Below are experts of layer 3 (counted from 0) of a mixture-of-experts language model. Rows are named gate (a neuron's input weights, with its number), up (a neuron's input weights, with its number) and show model dimensions 0-95. Each number is 128 + 32 x the weight over its row's rms, rounded and kept within 0 to 255.
Before each expert's rows: a language model's description of what the expert responds to. This comes from a sample of Wikipedia text that the model never trained on.

# expert 19
Description: Degree, minute and second symbols and compass letters in geographic coordinates, plus the article the after prepositions, and pieces like over, bet.
gate0 [153  70 131  93 128 137  71 132 160 163 198 143 144 103  73  88 129 145 157 129 106  94 187 119 123 131 131 148 111 125 131 115  96 112 183 121 124 144  94 136 148 142 112  90 140  92 115  45  71  93 160 131 146 167 103 153 104  55 131 184 127  96 126 149 158 128  96  79 146 143 115 122 170 101 170 109 106 159 116  60 155 100  72 114 122 137 181 118 102 103 121 148 122  97  59 177]
up0 [ 88 176  78 146  96 148 125 116 125 120 101 105 144 137 176 145 189 143 150 152  92 146 138 190 110 122 138 105 103  77 126 192  69 140 142 138 152 122 121 105 127  83  59 119 118 151 130 105 181  77 122 142 105 129 136  71 104 117  55 120 171  84 162  85 152 168 108  99 117 151 177 104 126  82  86 148 122 208 112 136 135 185 147 123 100 146 103 190 144  97  98 127 108 150 149 106]

# expert 11
Description: Opening parentheses after names or titles introducing dates, years or notes, e.g. Ayyan (2011), Rajasthan (1985; also table pipes, brackets, braces.
gate1 [132 130 107 138 187 129 123 167  85 103 180  96 106 125 135 130 124 146 155 167 108 166 117 169 110  88 130 151 131 127 111  68 173  76 104 145 165 113 156 235  96 116  77 152 106 126 160 119 120  97  86  88 172 112 143 160 120 142 111 131  45  67 119  93 134 159 170  84 150 122 137 169 148 124 102  83 150 134 100 137 154 149 123 183  60 128 135 127 150 192 138 145 121 116  86 152]
up1 [152 110 115 164  89 169 113 154 138 111  87  95 139 152 135 134 164 204 106 183 111 185  72  64 120  95 134 152 126 125 155 118 172  90  96  62 146 145 149 127 148 167  85 109 158  69 183 113 141 103 101 175 118  76  63 108 175 153 131  87 103  92 100  88 141 140 190 152  63 107 136 117 157 132 167 114 125 156  70 150 109 136 133 116 138 156 157 165 106 153 116 144 132 108 141 133]

# expert 24
Description: Capital D beginning words like Due, Dodge, Digital, plus punctuation inside numbers and coordinates such as commas, colons, primes, dashes.
gate1 [ 24 131  85 110 176 123  67 166 157 132 145 140 163 128 129  99 189 185 105 122  80 136 154  85 148 155  88 140  74 136 176 148  93 142  96 197 111 101 163 158 109 130 150 184 108 154 117 185 153 150 131 111 106 166 107 140  98 158  85 146 146 162 161 126 108  71 132 131 134  93 115 130 140  87 100  87 148 112  93 159 148 138 129  55  88 137 110 148 164 131 113 136  96 143  95 119]
up1 [ 81  89  70 133 137 132  82 200  86 157 122 102 124 159 126 113 157 119  91  83 117 112 161  97  64 135 124  91  71 173 130 150  78 110 121 177 117 183 125 115 141 196  97  81 102 186 174 152 141 155 140 116 122 188 125 138 102 146  56 130 143 118 178 150  80 148 126 168 127 134 102 164 165 143 117 103 131 129 111 125 151 118  62 126 128 103 172  98 154 126 121 144 100  99  73 110]

# expert 44
Description: Prepositions following a noun and leading into a noun phrase, mostly of and in, also at, near, across, into.
gate1 [ 96 189 160 103 126 123  85 137 138 148 134  85 133 166 106 130  77 146 130 114 160 135  86 127 150 135 195 134 104 142 154 165 125  96 174 132 174 121 183 107 118  87 113  68 123 159  58 134 156 123 116 120  73 123 158 149 157  89 100  98 174 161 132  53 122  91 128 127  95 149 160 100 111 114 146 108 139 111 120 192 190  68  83 156  61 115 155 111 132 111 162 151  94 186 140 129]
up1 [131   2 108 130 101 114 174 129 163  98 119 115 108 155 182 124 129  87 137 163 132 115 128 112 134 128 137 155  77 169 161  86  88 156 137 128 133 105 125  98 139 137 111 109 121  83 136 120 130 106 130 162 182 168  86 147 172 150 157 162 123 136 149 168  85  94 140 164 140 136 104 118 112 100 114 202 103 128 188  38  51 156 140 146 128 146 120 142 127  94 126 124 176 120  77  91]

# expert 27
Description: Opening stems of content words like com in comedy, air, film, cl in clawed, tri in tribes, often after the or a.
gate2 [118 110  91  72 120  70 112 171 185 121 117 201 192  93  92 123  86 143 135 108 118 122 102 142 152  80  94 176 109 136 165 202 113 135  88 169 138 113 164 118 110 171 121 115 115 138 140 187 133 163 131 119  66 143 114 144 158 199  84 120 113 122 133 142 126 126 148 119  86 129 116 106 112 179 123 168 141 176  97 110 112 120 154  96 112  81  72 170 158  99 115  60 124 171 147 123]
up2 [191  54 116 141  55 132 107 120  84 163  95  80 100 118 112  96 120 115 137 111 120 131 112 106 134 182 173 154  69 169 145 139 122 146 110 136 102 118 107 193 110 148  89 103 144 171 164 121 143 157 140 155 156 151 148 106 154 139 133 143 107 163 123  97 143 124 127 104 133 173  12 120  74 120 166 204 140 122 174 111 118  95 132 125 122 168  77 156 126 122 155 112 180 131 118 167]

# expert 21
Description: Opening and closing double quotes around song, show or quoted titles, plus semicolons, and, and table pipes in lists.
gate1 [105 180 164 130 124 133 114  94 121  89 185  80 119 155 144  94  53 178 184 112 108  94 128 119  98 130 109  65 126  85  97  84 139 112 119 127 143 131 190 134 131 137 162 162  89 150  94  99  98 144 114 112  67 167  62 145 101 144 123 148 117 181 176 145 118 110 134 113 119 164 107 111 133 107 148 168  47 166 169  77 163 116 132 158 162 123 158 126 212 119 145 133 124 119 135  91]
up1 [128 180 168  86 217 145  88 129 121 109 142 109 160 136 118 122  95  70 147 130 128 111  73 139 112 133 125  80 103  86 130 158  96 110 144 162 147 111 147 102 162 205 127 109 142 141 110 107  87 125 109 125 152  57 118  82  95 150 142 160  52 109 186  61 153 111 144 114 118 160 164  78 139 140 203 136  99 122 139  86 140 104 151 148 165  78 160 111 141 154 117 114 143 113  76 118]

# expert 48
Description: First three digits of four-digit years after in, commas, or table bars, such as 193 in 1931, 201, 202.
gate1 [133 120  67  99 102 163  68  99 146 118 167  76 124 114 151 127 152 154  98 119 171 104  66 168  85 130 120 106 108 180 132  78 167 125 100 100 102 136  70 162 158 156 118 141 126 193 112 132  97 121 154 124 134 124 108 139  83 158 123 171 156 139 138 177 143 133 160 165 169 137  68 120 154 164 124  78  46  82 123 111  75 142 144  83  96 140 171  79 131 150 175 147 115 127  80 109]
up1 [134 129  98  65 187 108 113 184 108  89 103 170 163 189 121 162 160  97  72 113 125  94 168 101 105 120  69 164 131  90  96 182 165 163  90 132 128 148 127 148  74 104 101 135 162  69  95 122 140 134 126 140 170 140 131 187 158 127 102 116  75 137 163  93 100 122 112 178  94 109 176 149 130 111 126 124 170 129 108 177 150 103  98 166 118 131 147 143 132 151  75 160 165  67 171 118]

# expert 51
Description: Ordinal endings th, st, nd, rd after numbers in 18th century or 1st Division, plus capitalized name starts in lists.
gate0 [115 124 116 100 110 136  80  96 105 132 109 111 194  97 137 160 105  81 149 249 161  82 138 140 133 147 150 170  73  93 124 181 140  45 129 184  97 128  72 109 115 142 144 155 104 112 129 100 167 129  75 148 156 104  75 117 108 158 169  92 156 122 153 146  85  95 130 107 128 146 180 142 130 120 150 146  90 159 161 149 196 162 120 116 147 119 104 161 143 140 138 118 139 138 139  87]
up0 [ 97  69 142 143 139  85  93 104 105 158 112 146  74 165 122 144 168 129 101  74 122 109 155 199 108 178 112 149 162 150 121  81 170 124 104 131 125 162 122 151 118  91  85 136 143 115 121 133 120 160 145 147 144 179 146 156 132 159 146 141 150 129  99 127 141  88 109 143 125  81 113 107  48 114 112  86 119 179 106  67 140  76 179 196 175  90 163 101 141 210 124  97 128  73 136 107]

# expert 17
Description: Closing pipe at the end of Wikipedia table rows before a line break, plus table separator rows, semicolons, decimal points and degree signs.
gate2 [120 164 155 115 103  83  93 154 131 114 124 178 122 139  89 194 186 122  58  90 133 129 186 150 113 183 108 141 116 118 108 153 154 107 126 121 113  91 177 131 103 174 111 146 109 150 208 146 124  66 147 119 169 163  99 147 125 123 153 155 119 143 142 141  56 141 176  66 119  55 114 141 142 132 167  56 111  88 113 135 138  93  89 150 122 117 120 178 150 142 114 162 152 146  88 100]
up2 [ 92 113 159 137  70 108 167 149 122 105 178 158  89  78 132  68 120 112  99 116 152 169 119 133 134 127 152 170 134 126  87 114  96  97 148 114 123 171 113  92 139 140 170 161 129 148 105 113  84 168 128 126 130 171 176 246 178  64 102 131  89  70 111 103 148 139 112  84 116 133 117 133 168 152 101 120 113 117  83  92 119  83 128 107 104  83 116 135  84 112 133 119 188 106 109  67]

# expert 3
Description: Short function words like in, a, to, on, and, and table-cell pipes, plus accented letter bytes such as Č in place names.
gate2 [137 126  96 170 113 162 129  66 141  97 118  98 183 135 134 194 136  92 111 139 179  72 176 125 116 116  81 100 101 204 153 101 170  80 145 117 106 134  91 141 107 169 105 152  86 166  98 115 110 119 136 136  73 120 133 159 171 167 120 112 154  20 121 118 105 130 111 111 131 123 165 140 129 139  82  96 116 103 154 159  78 185 123 145 115  79  97 167 126 133 188 126 101 147 122 112]
up2 [118 161 130 124  92 138 162 126 122 147 104 122  99 182 128 138  88 150 169 127 146 125 166  85 152 129  97 114  94 137 159  66  95 142 187 113 102 133  78  72 118 166 141 185  82 158  87 155  84  90 163 102 100 132 149 171 152 142 153 136 144 155  90 109 132 101 146 113 166 181 195 161 150 152  93 210 139  88 126 163 115  68 133 151 167  85  84 140 181 119 179 112 147 105 131  97]

# expert 26
Description: Month names like June, March, October before a year or day, plus table pipes and commas inside dates (September 18, 1941).
gate1 [106 137 157 134 135 136 151 148 122  83 160 133 187 122 113 103 129 101 162 148 129 162 115 101 104 118 128 128 110  87  79 153 112  87 141 140 141 127 107 117 100  69 144  86  85  94 156 147  69 132 123  98 157 138 123 113 180 109  72 110 240 177 131 194  99 102 144  79 163 177 106 111 111 102 180 170 159 145 142  93  98  89 107 203 101 104  91  64 148 126 128 123 107 140 142 115]
up1 [135  88  67 153 130 201 117  95 153 189  98 130 138 145 145 146 147 126 149 124 120 138 117 139  96 103 157 163 162 173 166 149 110 125 190 135 160 127 120 119 142 175 106 171 165 148  71  91 148  76  86  93 130 114 114 103 101 152 146  68 120  86 143 106 110 114 136 202 118  90 130 145 139 103  84 164  81 151 203 143 149 100 108  96 147 128 163 186 128 124 150 154  64 157 121  68]

# expert 14
Description: Articles and determiners such as the, The, a, this, several, same, new, especially sentence-initial The after a full stop.
gate0 [137 110 142 122 141 154 125 138 156 137 114 193  58  71 119 123 109  74 135 112 114  94 107  93 153 118 235 148 106 127  97 123  90  99 153 123 156 108 115  97  78 175 119 149 128 130  50 170 139 104 160  92 168 126 140 129 120 106 158 156 125 111 118 142 148  78 111  93 132 129  88 138 121 188 142 112 151 150 171  86 112 144 119 138 135 186 144 140 109  67 116 142 117 222 178  98]
up0 [143 148 102 122  94 148 138 142 171 108 157 190  88 119 121  83 141  92 145 130 141 130 120 138 176 154 185 158 143 130 110 152  74 103 125 120 114 107 146  81  68 149  93 176 139 160 133 100 116 104 126 124 184  97 170  83 146 143 164 102  85 108 112  94 156  92 126  86 116 165 139  88 148 130 139 149 176 134 145  15 105 167 149 163 201 159 104 117 132  84 102 127 154 177 132 185]

# expert 7
Description: Opening word pieces, mostly prefixes like con, p, di, inter, inc, cer, starting words such as conflict, conversation, internal, pilgrimage.
gate0 [174 157 126  76 153 113 135 117  52 159 108 140 136 119 115  96 144 184 151 148 148 134 140 142 151  79 124 147 102 171  91  59 104  98 115 115 158 147  66 226 151 129 162 120 173 134 121  89  83 152  86 138 129 126 140 131 175 133 131  99 114 148  84  89 121 130 114 144 129 129 185  45  76 140 112  52 132 119 155 136  62 101 127 134 133 136 136 170 156 171 118  91 119 137 154 121]
up0 [162 149 175 140 149 145 180 109  59 142  90 143 161  86 106 178 123 164 158 110 204 174  79 121  86  90 112 133  99 167  97 146 139 116 138  77 108 155 101 154 134 122 107 211 149 130  80  81 148 108  90 132  82 116 110 115 126 116 141  77 137 117 124 188 177 134 137 165 108 103 157 151 102 180 145 129 190 136 121 156 134 139  77 119 111 125  61 135 185 129 117 107 123 100 151 100]

# expert 15
Description: Word-internal pieces of foreign or compound words, often accented letters like é, í, ä, as in Segunda, Algérie, Biró.
gate3 [123  83 104 126  84 145 146 120 134 116 101  40 165 101 144 145  94 139 168 148 162 163  93 132 132 167 233 134  80 123 161 119 148 203  78 128 116 143  99 116 141 114 186 118  73 140 130 119 174 157  97 135 168 150  76  79  84 115 114 153 139 151 102 158 124 170 123 163  90 118  77  96 101 140 123  69 122 136 119 108 148  85 153 133 109 125 141 144 132 105 208 104 151 127 105 117]
up3 [117  41 148  96 118 156 121 174 109 123  99 133  89 134 175 149 173  91 128 142 119  82  70 118 137 138 127 149 136  76 140 157 174 154  94 134 138 155 102 106 127 200 171 144  85 119 140 127 173 157 206 143 153  89 114 140 117  88  84 116 122  76 203 133 113 123 109 130 128 161 127 111 111 184 109  90 149 157 100 100 169 132  99 156  68 138 124 141 125 208 159 107  97 159 102 116]

# expert 31
Description: Direction and place nouns like south, north, West, Air, city, High(way), and noun pieces opening compounds such as fir(ms), b(order), sub(stance).
gate1 [164 155 163 126 110 153 137 119  98 129  95 188 135 162  86 157  92 115  90 155 155 117 204 106  64 163 100 110 115 161  96 185 165 120  87 121 122 147  98  93 169 131 147 102  90 199  87 141 131 133 194 111  99 106 138 135 115 118 148 161 109 120 101 133 159 134 153 100 116 113 177 121  86 139 152 184 120  90  73 111 134  90 168  85 165 136  69  83 150 162 162 141 179 154 169 104]
up1 [100 148 149 159 160 136 112 111  94 140 113 183 134  96 104  99 164  78 104  93 135 113 122 152 115 161  75  94 195 139 162 114 149 186 119 107 184 135 131 148 120 158 116  91 151 113  99 119 135 154 192 149 137  53 132 107 106 101 134 169 147 143 132 128 127  97 149  49 101  90 172 161 165 151  88  83  63 160 117 110  98  89 132 109 127  61 112 191 139 112 122 107 138 110 200 149]

# expert 2
Description: Forms of be (was, is, been, being, became) and the word as, plus word-initial prefixes like dis-, un-, acc-, tran-.
gate1 [107 120 101 139 158  45  99 123 170 120 131 145 128 206 141  80 193 137 159 162 139  98 109 145 116 151 101 153 117 171 135 100 132  87  98 145 102 106 116 141 165 161 154  85 120 139 195 162 142  50 169 126 127 130 181 137 122 136 130  99  90  85 102  87 134 175 112 108 167 112 116  99 149  81 127  93  75 156 100 112 115 149 133 126 105 136  94 139  75 142  72 181 144 101 148  58]
up1 [129 125  70 134 111 143 170 173  94  98 194 142 146 123  73 224  92 144 108 164 102 126  97 138  98 135 155 190 110 121 144 174 136 181 157 179 186 132  48 107 141 136 171 106 146  93  90 110  73 115 143 122 113 176  95 162 163  82  89 118 175 112 124 106  99 135 134 151 166 123 117 181 102 113 157 100 139 105 107 151 128 126 112 102 161 124 115 125 127 121 153 133  67 127 140 181]

# expert 57
Description: Prepositions and clause openers like for, with, by, after, before, In, Since, usually followed by the, a, his or her.
gate1 [166 139 119 170  59 134  74  92  88  98 149 146  74 151 121  88 100 202 128 122 164 155 150 121  98 129  87 130 117 123 138 129 171 135 168  76  81 152  82 140 119 142  98 103 120 146 158 125  64  61 185 100 134 101 100 101 114  73 160 178  66 131 125 117 168 123 146 144 117 109 180 114 121 103 125 101 143 151  99 122 141 140 137 115  46 146 150 119  81 131 167 139  85 105 159 173]
up1 [187 135  90 107 193 127 140  84 119 118  90 124 162 106  94 143 159 145 146 157 128  85  57 135 123 108  92 140 144 178 101  70 143  91  73 116 169 132 170  68 150 107 145 165 174 135 155 113 128 155 174 146  94 123 138 117 124 110 133 133 175  95 136 128 134 125 134 121 133 171 131 147  92 176  99 173  63 109 140 152 185 144  84 171 180 158 130  91 165  86  95 108 166 140  69  82]

# expert 12
Description: Periods after abbreviations like Dr., St., Mr., J. in citations, plus common first names in lists, such as John, Paul, Joseph.
gate2 [106 143 114  97  62  71  67 116 140 139 139  87 143 193 102 110 155 107 155 130 134 147 145 165 191 109  98 190 146 172 159 122  95 138 116 110  88 150 123  91 126 119 174  54  96 148 149 115 120 133  95 135 174  94 174 157 148 164 158 123 177 152 100  68 125 110 140 100 197  71 106 179  99  75 157 120 126 138 147 145 132 116 147 137 175 118 157 125 146 122 171  62 128 126 117 159]
up2 [139 115 130 170 141 181 182 136 121  82  83 100 138 184 118 126  75 150 154 174 144 101  89  71 145 119 129 124  93  74 108  44  96  86 171 143 124 170 102 125 137 104 109 204 109 128 202 134 147 126 170 148 138 130 137 142 148 166  88 109 102 103 106 169 133 117  97 125 139 206 166  71 140 115 116 114  99 133 116 125 193 107 167  96 138 148 118 114 114  99  82 159 129 164 136  96]

# expert 40
Description: Verb stems cut before ed, ing or es endings, such as bro in broke, serv in serves, provid in providing.
gate1 [144 136 110 114 101  76 104 120 164 139 159 116 176 150 143 115 150 106  89 139 131 142 184 141 105 177 133 148 143  81 135 155 214 167 117 129  96 137  73 119  67 141 116 105  96  89 123 122 163 158 164 129 160 117 160 134 106 172  63 144  84 114  95 105 162 152 119 150 151 132 107  47 159 117 157  92 134 149  69 103  97 131  41 164 117 131 161 142 143 164 186 174 104 101 161 134]
up1 [127 176  76 138 174  92  84  93  97 125 148 120 185 113 124 118 136 118  58 116 161 106 112 186 172 140 119 184 151 137 109  93 162  84 170 112 150 130 142  97 127  99 156 152 118 107 109 171 178 135  86 141 143 196 122 158 120 113  98 153 133 127 158 172 121 121 141 128 113  75 156 104  94 147 191  71 114 136 150 149  92 130  94 116 135  61 108  89 110  52 102 137  76  78  92 131]

# expert 53
Description: Middle syllables of words, such as sing in dressing, ous in righteousness, ank, amp, ail, ump, often before suffixes like -ing or -le.
gate1 [163 124  98  89 149  94  77 184 108 115  71 141 132 170 119 170 145 136 153  82 178 107 149  90 143 106  69 161 115 192 140 118 112 163  94 128 115  59  98 145 109  99 104 129 105 134 123 143  58 136 135 183 137 131 111 123 171 166 134 125  52 149 126 113  91 128  66 137 178 100 145  69 147 104 113 101 110 174 104 142  74 126 141 121  95 129 155 183 120 171 168 110 148 140  80 125]
up1 [131 121 128 166 107 153 156 132 137  82 124 152  87  72 150 127 118 199 171 125 105 134 140  43 213 106 101  70 107 106 141 103 177 120 123 143 142 144 171 142  97 131 172 176 152 128 141 158 159 164 168 123 135 153 114  74  97  80 136 160 134 108 133 153 185 139 125 172  85 155 146  96 169  98 136 175  89 154 141  82 150 103 133 106  76 167  66 145 125 146  87 132  94 168 118 139]

# expert 39
Description: Word-initial capital pieces, mostly B, starting proper names after a space, such as Bengali, Brigadier, Björn, Bois, Bergen.
gate0 [137  95 175 106 101 192 149 174 150 154 131 155 119 136 125 127  86  68 118 109 128 167 176 145 134 146  85 172  60 178 117 109 159  70  50 136 158 122 115 132 162 208  87 117  95 155 142 147  95 174 128 157 134 186 186 152 122 142  93 105 110  88 130 166 102 134 111 131 105 150 101 112 138 180 120 138 115 118 120 100 169 112 159 179 136 144 156 129 141  88 101  94 148 150  94 189]
up0 [102 158 135 132 118 140 100 188 117 116  89 157 111 111 128 133  98 129 140  84 130 174 123 155 113 147  70  84  85 123 132 106 182  88  84  93 132 128  98 109 116 123 132 138 113 189 121 130 120 147 156 208 137 202 130 109 133 185 150 110  91 114 137 120  61 112  68 181 143 141 108  94 172 157 102 147  87 111 125 123 153  90 164 168 103  91 208 112 177 111 133  59 131 143 106 166]

# expert 28
Description: En dashes between years in ranges like 1999–present, month names, commas in numbers, and N/W marks and slashes in coordinates.
gate1 [114 171 176 161 112 104 134  94 138 134 149 169 184 166 136 134 160 170 153 109 132 103 145 152 134 163 165 170 126 124 147 175 110  69 113 138 100 125 126  78  68 179 109 142  85 111 127 151 127  70  90 136 121 108 113 166  98 161  94 133 137 137 120 103 154 128 105 147  95 158 153 119  83  83 198  66 149 136 125  58 116  73 107 207  94 117  93  68 146 127  93 146  75 146 143 137]
up1 [157  88 120 112 137 141 117 152 102 102 155 165 173 108 116 141 121 121 129 207 129  93  91  89 119 178 109 106 108  88  72 107 118 153 113 136 175  94 122 133 122 161 147 170 161 156  73 130 146 193 129 157 147 158 102 120  80 137 154  66  91 133 132 156 149 130 198  55 151  83 158 122 113 186 119 121 151 112  92 143 196 135 139  73 162 154  90 129 139 157 177 120 166 102  84  97]

# expert 1
Description: Conjunction that, which, this, same, plus opening word pieces of long words like act(ually), ext(ension), individ(ual), def, int.
gate1 [151 154 103 180 140  85 103 136  92 142 146 174  76  99 110  85 155 100 100 121 165 105 141 160 152 152 174 163  98  85 145 114 187 114  84  94 180 140 121 186 104 153 133 122 119 150  66  98  84 117 115 137 134  89 157  82 128 183 140 209 148 173 130 135  78 132  82 106  93 143 129  94  77 172 144 134 124 166 121 188 106 146 113 127 158 131 134 169 164 135  84  82 117 105  93 158]
up1 [ 74  94 101 126 112  82 185 119 111  99 136 132 153 159 169  75 151 136 172 110 141 112  98 160 104  97 215  68 120 140  76 137 147 116 135 111 113 104 172 127  41 145 145 174 182 131 146 122  84 150 135 118 129 100 143  96  88 169 150 176 100 163 137 136 135  84 123 107 127 136 196 107 122 172 155  94 169 116 122 150  90 110  88 167 116 161  89 150 139 160  73 132  86  87 124 118]